From a checkpoint of a small mixture-of-experts model trained on Wikipedia.
Size: 8 layers, width 192, vocabulary 12406, 15.4M parameters.
Training: a variant of Muon for the experts, 697M tokens, 5320 steps.
Below are experts of layer 5 (counted from 0) of a mixture-of-experts language model. Rows are named router (the router's row for the expert), gate (a neuron's input weights, with its number), up (a neuron's input weights, with its number), down (a neuron's output weights, with its number) and show model dimensions 64-127. Each number is 128 + 24 x the weight over its row's rms, rounded and kept within 0 to 255.
Before each expert's rows: "mostly gets" lists some tokens that are sent to it at least half of the time; "comes after" lists some tokens at least twice as common just before its tokens as in all text. This comes from a sample of Wikipedia text that the model never trained on. Tokens count by the router's weight.

# expert 7
mostly gets: "s.", ".", ").", "es.", "ed.", "a."
comes after: " |", " ", " 0", " 1", " /", "}"
router [115 131 127 157 156 102 130  90 138  74 110 117 107 120 121 131 146 134 105 107 156 156 138 141  89 134 102 140 113 119 124 157 121  94 162  89 108 134  99 163 164 132 115 104 102 115 108 127 142 119  93 113 115 140 140 113  74 132 106 149  86 125 137 112]
gate16 [ 96 112 166 149 132 115 107 151 131 101 105 161 147  90 157 108 161 169 140 136 140 149 155 142 162 149 121 146 132  83 114 111 142 122 106 116 145 124  83 138  93 134 130 135  93  95 171  99 118 136 104 120 152 119 138 155 121 123 146 112 136 104 117 178]
up16 [157 119 125 101  65 143 109 114 112 113 122 115 132  86 121 115 125 120 146 144 167 137 160 122  88 148 132 146 127 129 130 201 123 105 122 154 135 125 139 100 131 116 106 103 149 122 117 142 194 160 124 167 119 135 134 130 152 128 133 165 135 151 140 155]
down16 [145  70 131 114 124 157 112 128 162 136 185 155  67 131 113 118 116 154 108 112 149 102 106 160  99 152  96 106 127 122 106 116 125 125 140 104 132 134 133 137  94 150 141 141  94 143 104 165  93 144 149 154 118 122 164 194 159 131 134 131 144 118  90 134]
gate17 [135 103 127 110 131 119 136 154 111 111 131  93  93 109 139 171 136  96 134 104 139  92 122 104 109 118  96 115  94  95 119 109  87 112 107  99 142 174 149 154 107 105 127  99 143 136 155 129 104 109 152 181 129  91 129  47 163 125 113 127 147 190 150 149]
up17 [ 77 167 154 126 142 167 107 151 135 103 134 163 123 143 133 146 162 150 108  92 108 149 169 153 119 136 116 134 148 169 140 172 117 106 121 129 150 115 104 137 157 160 134 110 174 114 138 147 114 100 142 112  82 158 138 126  93 156 131 138 119 127 138 147]
down17 [ 83 132 118 108 147 138 173 104 131 122 141 147 114 140 142 150 107 121 156 122 153 134 135 119 152  92 163 119 169 149 132 134  81 152 148 117 147 102 150 133 156 105 101 127 100 109 112 112  83 122 144 145 139 117 137 146 142 142 136 148 111 131 138 116]
gate18 [122 132 160 140 120 144  88 138 135  86 108 121 137  95 112 128 122 148 136 109  98 181 131 113 167 109 117 160 143  94  97 184 132 111 139 107 136 152 150  99 128 141 155 112  97 164 141 110 133 102 130 103 165 123 117 101 131  72 113 163 134 132 127 128]
up18 [127 110 150 147  97 114 131 149 123 177 112 123 130 162 142 140 135 127 153 166  96 177 121 133 149 109 131  97 125 147 116 180 155 114 135 156 117 147 143 109 146 106 124 132 148 117 175 121 128 152 115 102 109 145 133 114 128 146 161 126 110 144 151 137]
down18 [118 128 140 137 112 149 140 144 121 146 130 143 121 120 123 135 129 109 118 127 139  95 165 125 140 116  98 119 154 143 140 115 125 140 126 139 129 151 125 126 125 118  93 122 134 122 129 160 170 116 151 152  54 149 130 106 129 126 121  76 154 131 131 119]

# expert 5
mostly gets: " the", " his", " a", " an", "The", " in"
comes after: " of", " in", " for", " to", " with", " on"
router [149 131  87 132 178 107 116 122 126 149 116 153 148 131 149  94  99 151 127 112 144 150 151 143 138 108 141 122 138 163 103 114 106 125 142 106 141 112 112 108 162  98 170 120 117  92 122 120 122 122 108 103 169 124 128 128 114 143 123 148  81 157 160 109]
gate0 [156 160 107 127 158 152 126 169 116 128 147 150 143 120  86 158  80 112  71 125 125 118 120 112 110  85  95 122 140 121 105 103 120 121 145 106 152 145 134 114 189 164 155 197 144 133 124 122 117 111 117 126 159 174 115 126 115 158 128 103  67 130 120 125]
up0 [134 148 141 137 134 178 125 156 156  99 110 145 137 112 169 101 130 115 117 139  73 104 104 126  92 147 153 102 148 153 125 111  95 124 140 117 146 168 145 124 147 183 115 109 140 101 142 146 104 139 128 153 168 110  96 145 164 151 169 142 123 124 107 124]
down0 [112  87 118 153  90 114 101 120  99 129  73 117 123 122  95 157 103 105 141 164 154 136 169 119  90 138 154 146 159  99 128 130 150 116 176 132 102 105 112 158 119 132 140 195 125 156 153 118 134 182 139 125 133 126 111 141 143 169  83 116 154 120 122 112]
gate1 [138 110 117 128 127 163 150 155 153 138 120 182 137 142 147 180 155 113 159 108  86 210 148 126 154 168  71 136 118 131 114 144 132 138 128 116 148 136 128 137 153  83  97  85 135 120 107 114 120 151 144 124 121 114 154 120 146 103 127 166 125 115 141 189]
up1 [181 114 158 151  73 122 114 129 118 146  99  84 141 120 126 104 111 125 114 129 105 105 117 139 154 109 176 111 108 140 117 100 119 132 137 197  77 139 169 148 152 168  78 176 134 118 135 148 133 127 134 145  62 164 121 138 153 169 124 123  75 104 114 135]
down1 [111 105 121 108 124 149 123 104 109 154  98 134 139 152 104  95 150 125 123 194 144  99 132 177 164 109 110 130 145  97 145 132 105 161 107 107  96 151 123 117 103  86 110  96 145 119 113 111 105 138 113 124 140 121 137 163 112 113 131 136 158 127 159 128]
gate2 [109 139 115 143 134  86 130 127 154 119 112 139 164 182 134 188 113 128 145 167 157 123 116 148 128 137 144 157  98 131 125 170 152 140 135 140 124  97 156 144 131  80 103 104 130 171 121 151 122 150 142 107 102 103 120 130  78 132 130 133 105 103 125 136]
up2 [138 122 114 120 167 131 151 127 156 199 129 161 134 128 159 156 112 141 123 122 143 106  95 122  95  84 136 160 102 142 123 101 129 147 117 105 113 137 110 120 109 188 131 114 182 138 137 139  67 101 127 115 132 117 111 117 142 115 128 107 133 124 118 134]
down2 [110 103 109 116 179 133 151 164 142  75 128 130 115 154  79 106 167 110 113 120 153 148 124 149 153 181 101 145 120 122 132 147 149 111 166 135 136 110 104 141 108 104 143 126 144 108 112  97 128 131 160 149 140 166 102  70 115  99 138 132 138 153 117 118]

# expert 3
mostly gets: "\n", " |", "|", "===", "\n ", " ==="
comes after: "\n", " ", ".", ")", " 0", " ="
router [136 121 147 148 114 140 142 108 138 114 145 146 120 117 132 100 138 150 117 175  96 121 165 157 108 115 165 177  95 175 102 121  82 145 114 112 109 112 139 140 111 107 145  96 109  67 100 120 149 102  70 106 140 141 183 115 121 160 123 121 117 170 125 129]
gate16 [130 125  96 123 155  78 108 101 134 116 179 124 177 172 113 164 127 147  73 161 122 110 123 143 179 139 112 113 149 134 128  86 131 132 150 147 143 102 163 155 114 149 107 108  58 132  90 109 133 149 144 109 143 138 142 124 148 141  97 127 123 113  96 100]
up16 [156 105 126 202 154  85 107 106  85 122 159 122 106 138  86 111 138 143  40 125 132 124 152 135 182 122 155 156 120 138 161 150 176 129 128 148 142 104 107 146 128 143 132 113 128  95 102 141 115 156  90 132 139 141 131 105 132 144 149 102 133 137 120 119]
down16 [128 110 130 146 143  99 130 127 129 127 130 124 128 136  98 144 146 139  72 118 109 119 150 127 149 110 135 106 106 121 130 156 161 169 145 159 112 144  92 119 123 141 127 138 160 127 131 149 109 124 141 136 124 142 129 131 186 127 154 134 145 142 153 142]
gate17 [107 122 161 127 179 127 133 149 113  89 132  98 147 159  96  99 129 103  85 133 158 100 154 110 144 101 172 123 144 133 121 156 124 109 150 158 151  74 131 157 132 109  94 155 147 153 148 140 174 143 108 112 171 139 152 135 113 133 113 110 143 134 132 146]
up17 [153 155 104 147 131 138 165 132  98 142 133 152 111 100 107 166 180  91 107 109 126 123 131  90 130 118 159 100 116 162 164 126 125 110 128 129 163  98 141 162 119 127 137 127 154 135 118 129 191  97 115 132  96 119 116 136 103 146  92 102 153 164 156 147]
down17 [149 130 115 116 108 108 131 127 143 154 156  84  90 125 119 144 134 138 156 100 161 114 113 108 144 126 120 103 118 143  94 146 142 124  97  80  90 119 131 141 113 123 124 146 152 128 119 133 116 155 120 107 113 152 110 135 105  90  90  99 155 152 146  91]
gate18 [133 107  98 121 112 130 144 116 128 142 129  97  87  90 105 122 126  94 158 160 126 163 145 126 127 127 176 127 136 119 109 104 113 143 133 143 107 138 144 147 134 169 142 183 124 154  92 128 107 130 134 122 100 112 129 148 159 109 120 114 111 117 101 127]
up18 [117 207 168 139 125 124 138 129 121 120 107 112 149 132 144 183  60 155 103 153  97 121 109  94  80  96 179 156  87 133 100 147  95 186 145  97 122  69 144 115 140 127 117 118 112 140 132 103 127 148 108 113 142 112 147 144 139 122 117 117 152 100 104 150]
down18 [143 121 147  89  69  76 105  82  93 143 155 165 116 153 115 105 140 142 159 154 166 136 143 106 112  69 116 137 107  87 134 124 137 110 109 152 169 148 146  92  97 108 117 147 130 131 169 108 115 129 125 146 152 134 113  89 124 153 160 128 138 136 119 109]

# expert 9
mostly gets: " 0", " ", " 1", " 7", " 4", "7"
comes after: " |", "|", " in", ":", " United", "9"
router [136 146  73 133 142 141 144 146 121 125 164 105 134 119 110 119 140 108  99 126 172 181 115 121  83 165 117 136 104 131 133 126 110 107 133 112 109 138 100 126 174 104 146 139 115 109 159 152 119 132 125 122 120 153 117 132 141 133 121 153 137 163 147 135]
gate16 [ 86 132 164  97 129 121 123 148 119 105 106 159 136 154 118 120 160 147 170 125 143 149 154 107 138 190 124 116 100 107 151  86 148 130 147 106 143 166  99  99 125 107 126 140 127  90  84 116 147 133 117 111 152 123 116 102 128 119 146 107 119 133 148 109]
up16 [141 129 138 146 102 171 115 120 139 145 104  97 100 122  81 145 148 155  71 115 129 118 158 167 111 132  95 103 151 128  99 128 113 126 127 158 164 132 163 134 135 138 116 155 102 131 114 114 111 155 119 124 127 130  95 116  85 178 168 164 139 111 136 137]
down16 [153 104 115 116 161 145 169 164 134 116 175 140  86 134 126 123 107 170 143 151 115 128 146 110 113 113 166 172  83 133  81 129 121  90  73  91 124 134 152  82 172 176 135 150 172 151 131  99  98 118 121  96 141 122 125  83 179 104 108 147 133 172 146 132]
gate17 [156 147 108 106 136 117 146 133  88  95 152 111 151 120 136 169 108 109 130 126 121 125 193 160 136  90 167 154 120 122 194 125 146 110 122 126 147 141 126  87 121 180 133 106 156 124 117 131  93 135 121 118 146 131 125 123  88 136 118  95 173 159 132 120]
up17 [112 107 108 137 112 112 129 129 127 122 100 127 102 129 153 156  95 117 114 151 129 116 162  71 173 177 124 139 113 135 116 125 155  91 113  92 146 130 139  99 131 178 107 104 140  93 145 139 106 147 115 138 138 120 120 116 112 130 139 104 175 145 192 130]
down17 [ 56  90 144 161  97 148 154 105 150 134 109 131 151 134 125 140 144 110 133 116 132 107 135 109 139 113 126 118 151 151 129 115 155  98 102 141 166 138 104 114 111 119 110 120 111 154 150 120 109 114 135  59 113 154  81 143 133 150 138 169 117 119 161 120]
gate18 [144 122 148 143 130 157 122 110  87 138 154  97 129 126  86 106 117 147 123  96 129 122 121 151 155 150 129 126 101 141 144 114 134 119 129 131  69 108 113 139 170  94 121 138 154 124 133 148 120 131 124 113 125 172 148 153  80 143 134 133 118 122 130 127]
up18 [173 101 152 140 154 127 123 129 145 149 117 112 145 163 118 104 151 159  87 117 156 122  99 125  94 100 127  93 140 136 123 102 158 107 143 144 118 104 163 136 112 107 102 128 144 135 131 146 138 125 118  98 108 124 103 110 178 130  95 123 124 124 138 117]
down18 [ 95 117 108 134 103 133 152 152 101 151  65 118 141 131 132 124 134 185 102 103 128  98 130 146 113 141  96 146 123 164 130 120  65 149 138 161 108 103 134 124 117 121 164 172 184 130 120 164 142 107 101 132 127 124 133 143 129 162 134  98 152 111  98 133]